config.yaml
balance_loss: 0.000265
lr_router: 0.00119
norm_place: "pre"
tie_embeddings: false
parallel_block: false
extras: ["capped logits"]
lr_mult_qkv: 0.4
beta2: 0.95
dataset: "wikipedia_en"
Below are experts of layer 4 (counted from 0) of a mixture-of-experts language model. Rows are named up (a neuron's input weights, with its number) and show model dimensions 64-127. Each number is 500 + 50 x the weight over its row's rms, rounded and kept within 0 to 999. Numbers have three digits each.
Before each expert's rows: "comes after" lists some tokens at least twice as common just before its tokens as in all text. This comes from a sample of Wikipedia text that the model never trained on. Tokens count by the router's weight.

# expert 69
comes after: " ", " (", "–", " life", " career", "″E"
up0:516463563510423474483523577487592522556467493592475503397534535531498543387407527440469428487460488460400517441451514434497596580532452528495522558444506501473615533531611463573443461499466478
up1:455494429514499491532525597534499471520500495503403507419503461424579488527465469529421476405541548555536472448515475560582594517477490528473512592495511591553505571462503531496459526505489521
up2:477550557458539502533428475545501518512533481527500472519483533532559527454489503419487463462599509479449459474482493483539419467575561463489539553490534494563552506510443407476538437477531500
up3:445461451539444580507417463542553585450520509605533470471546463478550528597496508528489461565488477520521444537485475576540449514592469455389602474477444513557484581533523513511535509549541558
up4:540441408508465461515561533522584562602527576431540475468574564388515537531414522448469478504438576479500556589450420498531533485518467472530401491526517517526522460487569550501612483500528466
up5:510528522559465444503459553514513513508445495521467471468502514409562474472490448464522426548494405513528453434547466441556540535502524525564556504512345426464434409524514464468422428445531499
up6:478496579513454485534501511488585496501578360404477443488601485514523525529552558547419473477532528498570435539523519547504396485476554554487443464510499453493403517550569545543505481528446450
up7:463507430553462475443516524469426548453549553450492486504593451431571476536494435480571535492519494541502492482433578540540566471458618506434601383510388539496529496466458434424595459465498399
up8:476517521476561497454391492497572431512534545494501468517484492552583455543560460488603410447422545498503494555542462425448474468429531535460485485451508383556422506501551578529488487519609465
up9:448442465520483507533493565464430480504578529520485360463482593439481486473478550551462500571552444451520460378580449588464475566447448463515548525553569501560565489536399509399497475476482480
up10:519530528464536428528548572586538580647542642394517493491518510458459541470530505509510451455467511468537514507533480492486555480528567505473402482631484561525465462559576616509493462544531526
up11:473447499445549496494526546476477434618469493472546454420501519538504448480501468446471474480578497517576542548520538393457494520443554473465497497444450570500462499590418465457663499493407464
up12:474475527432605483549406490487471494515569591541467537552464508473446509455585502544501514526467379520514520462486497498494514491468442485439458525521506532531494533488420485553484621545445460
up13:464524485502472514476520447447588417509455482467507471532587490439490530510494564589565526397465499463481527486486459433511401493435434521488542498515495558466495488507525562476574445507430435
up14:516565504480564514396468557487576480591489528422522581521412450569406476470426493485494515515456506364502391519525424519494567591439525539554490539392423529575484459523591518390485450581464480
up15:540413456470486486478426572429466499533508496504493450557458443529380475427462537611496485451585525461560610519615479502525564465534521415465476532475439608466571492466455505564400492543558473
up16:540501579499522489499464539431471477481516451449451486509467558462409563468525464582478509514539546603464527526569471487513430475511514511581442464569499516483444555527397494488495583500585485
up17:530511448453426474479556555516553417466446484456525504513596498451548451533515523367518491579478520493439487422515577465437492589485419510482520462523420452456442528466467475432408494443456464
up18:578500381493458486518525504531506528529455450484516594544614552453624534511564542554498561532492456460525504512522556491459513532519533403429571511562405556428523539447474543560589473522538527
up19:509487604436500499410533489493523509438581549486447428497570515517576433488513482453513557448512534494520424459460500392411483499537591476555526466467551482420371616566582548549467551521494487
up20:451484549419432465504487458472508502486501407462498478631497472575515522503546500554535543584469484526547461508463514451541524547427371446416416460570538505544457428512559524503422499423447399
up21:453332535439388513457562509566405513475457481507477484496562511510510360469518437514496509508435590428445434458504503649438469566513514471482508467417438487489432599494474573552550433445424537
up22:516489570565377519502566548483487557535571552492462425508585577470503459471555586518499507467437572578464531484465471462530463540459436493493499507573431498505508463497527400554428521466534461
up23:515493474484505462479547527471487562521451402598452637463470535574469546521422445557557445518472425485474497608487533480433481405562522539516442409479550440585405459454525576486433533516525490
up24:468439440479499436436429558418443568554557473502516468563536486536533479506575467463506528405566543547581564592511449491573512431499487485628477391474454459578509482526553576539461453494465401
up25:451547504508517515605535517484553545585522590466550560500585526461517416489573450490550514601578560477531453526505399493473538475480498470481498418558468457483559511455575436553542415444556547
up26:422539537622521556527538458455476429484502445533512561577511430473463508500491554489486510575503478566498538531439488510490440440488435523530493492543508541463460471553446481500527536568521420
up27:460498538444578476579502449476544430455440513494430344561504466492558499526528494474502518475510580519550526521519474560500603443496489435552459531598455522490531575536539438602545513511528414
up28:487475443510567432549494477475443534525496558496405519513469429493487607421608512503484579526456582525519359401435503475410307514492506564480499441527423510488492383524469531506497467503489514
up29:501485483489393435436595547556469498530484494452576451540465425513563541525611467439525470408528519455519421529524617466570428456461565423519415483406499615539481439449510559482495498518428506
up30:441505494543451443541495435506485550485570474532543500533478525645509431495495472492522495551425489498511527461545474437563466406434552423512494498523532469478580478529433456579540467534531527

# expert 53
comes after: " ", " |", "1", " (", ";", " /"
up26:545451510502485457503494495523498523530479524471520410513520465537439504538471553538469494586539392504466520488510492463462411580528514572625417507547556433497498521431511444560518458422536528
up27:510462460465496518538491487500514484500507568449473487490534425492519414426503547501567434586557427483534530468504497451494488486451471506538561534534450585571466516533532546514444446450564488
up28:505533567464527418501490472475501493533461545557528568463583436484537555524362613427448408442584464485479477481442467465513579465498482624456503433484499546537422540544510567462511558478534601
up29:456529490517548584407567539603497470445382458477612443490481493484495528533492482481442509455529543498464477466516514480533430578443493539503546520504485411499565477460546474503496409548439434
up30:473496465485500469472571497522487579516440500538460578487495482590397459576572421516544371525557524450472530517507435445426484481586512483455577434466471501469538609491551523502576635420408538
up31:482462568524466552560566473423493588539589489538427574476560542519480445512596509516531516552545413576536534465546552442524455524474393470407412507583439355464432525425500476477577455515497543
up32:476459578498524505481404432541569546504648362414501461453538504547611547449458465454466450550478483472417447498418436515508449484529510511489487483468476508538541460519580495418521516483436470
up33:648469432589580440566479571495515469516567440428511517434472514615521534511554516526498576533456524456509538515548479537518380363539512472447613587523581512473577533536397508581474578504530509
up34:535469545543494459432549592514483508550486564551527541586480516483479602532509531487521487437502510541515592415519560579492538498530535539518410596423469391454507559421547567410439489492468531
up35:385508525481448497520500495594493528584558626464482521503584505531527435501464508512471418521585524379460500475597524492522481461522573494557604438465483463487496522514447500421495475491397504
up36:533579565521500513452484518485598527486504465590467506539487468527516556444443548520477476475569430527540524455572444531501460505422562454602495471440499529496536516449528593484478517524455543
up37:484464607406517587506519520466521473596473519484423583436501544550493437672557491468501495513572514514487480424507449519393463492458449523477478522485413358521506525483545542483532471506498484
up38:425436557543583435431440518550481594442548519545438429582506525543570398499598500450523483479522483506427392463534549455497494625469491502539480509602550559528442467558539438433419412443416441
up39:449409490353437517565417575411516402479619543454483579596487526501470445459530471509603535530442496500522468516495475471502511569531507623636470571512490526588580481458494494440584576384471470
up40:435619453489446554434479486488511571410510571463467471555496454492429475531550547517449429480454507458595588655498554605546522522626611543518557460526557453478478473510449467492435440584441460
up41:492491384401554505550553486434522558462483409482534416448473493590377521450515530535558493548533419490434528487490575519438525520499454496427463536475536547578520495545538519584544538500535413
up42:534430487411496624539535379459512545456426475434554570499524535546473511540522504489488448514455504544475432556489462505538490598434526548457421617499429518502407547443447472500498466543442469
up43:511491451431576423587547481476506512536528513483460466526472579645482578512453537495579566497485491475518448573518507515461366587452496584530574487461467498482447513419546474581472381476506495
up44:492470464502495546563507489532496567495513496442500582511417563452481337528544506477540430497432544579442475543555561464511504396467545517469511460547448457467539472516470555521452453500507544
up45:480580403414447518507493506432476500511518531486504525567649545422475549548479530494474494459533480464493380539550479497592559478534575471513487499575496591530439458538557619517573448457575503
up46:465538464530527531583513554482527590502435513426544498501431421423569496529456497522504553500441577545459451539513484474511518544476452552464538526434545491476463574362567528571428500510511486
up47:504465477556548492518544488487596456466410536499565462481492573454461596590567499473444556350505518493560579482479561429469486380510590576452566607545482447470423533408555510508435542449558615
up48:552579544538392490498551551542501555661469525540444532392524510531368403524572424505489493500503509546483576483459437511519462569485487507487466480469588540500501469525447464469448526457562581
up49:590400485532537487467527567453381529539470443533524409408459505495510484532492517490564440522504476571492550591509440540488479456431458556551522553464350489516361512619484412466444525502526542
up50:559469464503518465425511429543468476576486457526524557538478442458501536493487476478448433576482545481511523563437559537428471484473615482433499486442413557518472524482497580487496435518482453
up51:500562489418479529560594489511488584571559475520512559440496486502513535523568593504500490544472502520526440435575492480523557423568533508565490492565455529536452551484413538410478554460472455
up52:606541576455515513501598480467490594516473495577485498522573499489510560539576516547546480529417607458576442487454430448369397446600466479483441406522440586502480458454548567494489552493468481
up53:513551532577651566488593530506461496480474402582452455556444443499477581452535446425463455519432492540388520536456464435554455519495476476465492491470431502602482476499484533451470462529456446
up54:494397469585550536519541480424430488463541464499418447420405443462452502523488525476525443524585502550471494537498517508565522584516458484542484589442461474396481489596556523542355527424464536
up55:493511553461520475592490443504508474435490479427560433453541480571540558499456475564534571488477493488382534465510443483358549492483397523537480500497484461537481477462546516521440459447605538
up56:504498507477424523527533552431497376530482571412470516416605442497524451557516547461544489408476451498503555522464474487497573512574460531442507566579469490556452484552601447496522533480412446

# expert 64
comes after: " ", " (", "–", "-", "_{", "/"
up0:517406529415526416494519560573555534480492533458547471450519460469402483427486390436448522425493521552496464489487509566483459474439563562385526435511511612467468477522592469612510505478510492
up1:543533543500521492485552417500482596459430562560431461462514388548478459527511534487522498458598515495559458619618466535494489474538466536562490482585432476581490449412500486414580566487545591
up2:488455530557491503479540502561464455505554580499529494604502589449431519542451450499530540486509490571505536444545555556582474431455549563535560528499509413348458546498532535469494483507481416
up3:443401538485536560597381461519561494612506537455488489464495518464599554558510566487515453543595465514483551504500513439527511545459556463558494481514575542500432504548550456500514499460426465
up4:506477551608450413492489553566462499501529504417544472542504474545463492518466490421435468557423532490441553441534477572535479538514499506533486433480464478503485512534436548520533543562525538
up5:517482474528462520571499511489540424534551437563522499414529501451487362542534563578579455558490437523516444552579430416526446570499473481413624495487530433497531507481584571473534476593507522
up6:520467500566507539479531530553540509482497461528523451548555445476485553574548529544429528468443401469553603497509439506470541506494408499372421528451582493476456414515430486436455478458447526
up7:416516501611449468509495439514457522570489560516493446514528501577437508546529488419419507490400458631394512550491513535423484494534509453536471375487515574514520499517541576502492538573525473
up8:542532481630484460501443518526492541427484499525494467590542540570425558480364527545497454497484455543512525451511551425458527599457559495533454507439479525431575490474522475484525513586489570
up9:431508546438553499490541442478479512551474418545494380506588500541499431530542445479437514522541516504577495391470568594570563574408484469469544502467440480485490605540449441513486468531552516
up10:472559508554556522467511454517453423493583514501573553528523520563489453564549516514467512509461552493500465565495496537512488399581594401534373464589560598586572418515490524469533457542518496
up11:460634502631487406490601515432547450403558525577473479538608598545491477564565551641516523534482478559560505493543569466457499461467493498492474433411573489639543552457474500565481506519514521
up12:563563488559469486504444491503550580578513604460504549507454543487457408619540434563511457458552461602515520506544456550531535494498492520493420599475592445549562535519504543545409476462440441
up13:535538458566467513485531422528545473515483554532556497612436480488412548512472549471578479510478491493525572581437487545420483501585479486433539510457496557521474486376509558559535474522581506
up14:483522500472435586440509554442398469505554577592581436421482534605464556484543545400606470563516450610465500476451551545514473482582548478493564469514589516468483380509478534512542580400476475
up15:510437474538507448532447514555560568574482536495492441517529478493460492575521525448557638543444527428474529488437515573545573572487411492482487479446521498443567562647575530481517618472558483
up16:449414416596491560467543531519574518590489507466605463473539519511499573551414570400519477472516451471514496507473574471507377500499553413541518510464472455461486582592529450522532562525499416
up17:547618554462458509464525435530516458410502556504434515579490426453519485458473565462543474526499533515491421489555520547542583452454581473463497567471508444477470560479511511394573486541432525
up18:488451398472477531582521485461461589537501505439486486457563448431473556527573541477527551467491433556549468497542526556548509428447433545569523582454542510584614599551508414459527485533458451
up19:540517471455480443573539509461473591433506553399495423502501519521498553549542483517536507521507412529455502458440546566373492496483502523472438419540483471594461511476560513402507513492495462
up20:544536496493441480490504549485523586581526536417448500508482541443459502469575422485430508460549552506469465456474465540506524539526532510455451502445508442497491558408525425412582540401489451
up21:467469541450409578543567610545450439495545499488482498490538529427417422497547597465471480511410487515546447561606436422510413536529465448528506454567538435484603475510481461506502480524560424
up22:608498577490565559476503520472445533466439514504621548504538457552554459465402464477442399506487506513494553445495491489487477401434519499466518568524482458513568418476599436496522486507449433
up23:398557442494452505388512528429464498528538479482509477476518456574450514544515497536549527388629489534520509485600569564512505547420483496566441530555527388572518526494575451435601597470539471
up24:398544503491410532542490540437574575520529490395509564474488553450538419488459568421463575470655596477543479526476380471527459485505399487474610425488499489567497570518422446398617472547487429
up25:517433593488518515508453532501486566446557549444490455464545482500535552500444596484566548463490520468519511484437498460496506481488480456474534551545555518432548500492537526340472573560513563
up26:513512479463534476466440343474539507522448555478459504487460573575528472524423461391469458530544518483582485533473552507591530548489515434472518583463493455469554490487512528583433584478463444
up27:447465526494572441481527519558488516486528414516582510519548463517424526521532404378509547496496530455496531598487520492526490490568562524530400433563533553536622428514566428461567489515429535
up28:551527544499509509445451495463447535503488465471590585443568562438445476500470583494478560489565490594469553508478596469468415522587462575508515674453435446442408532539493478439576423494495436
up29:529559552548574555448556406524376473563469509590511505561503483591553459554518545492509505470531525462526470449510462487487619417512514460503502601471497482505592470528488540494530493627511501
up30:512459507486527483490555457527491560391476442545424444487592492466490576490547402422457523598609496474476487544468465460482429391537634531463529424581543531466476498441546570529494449571468514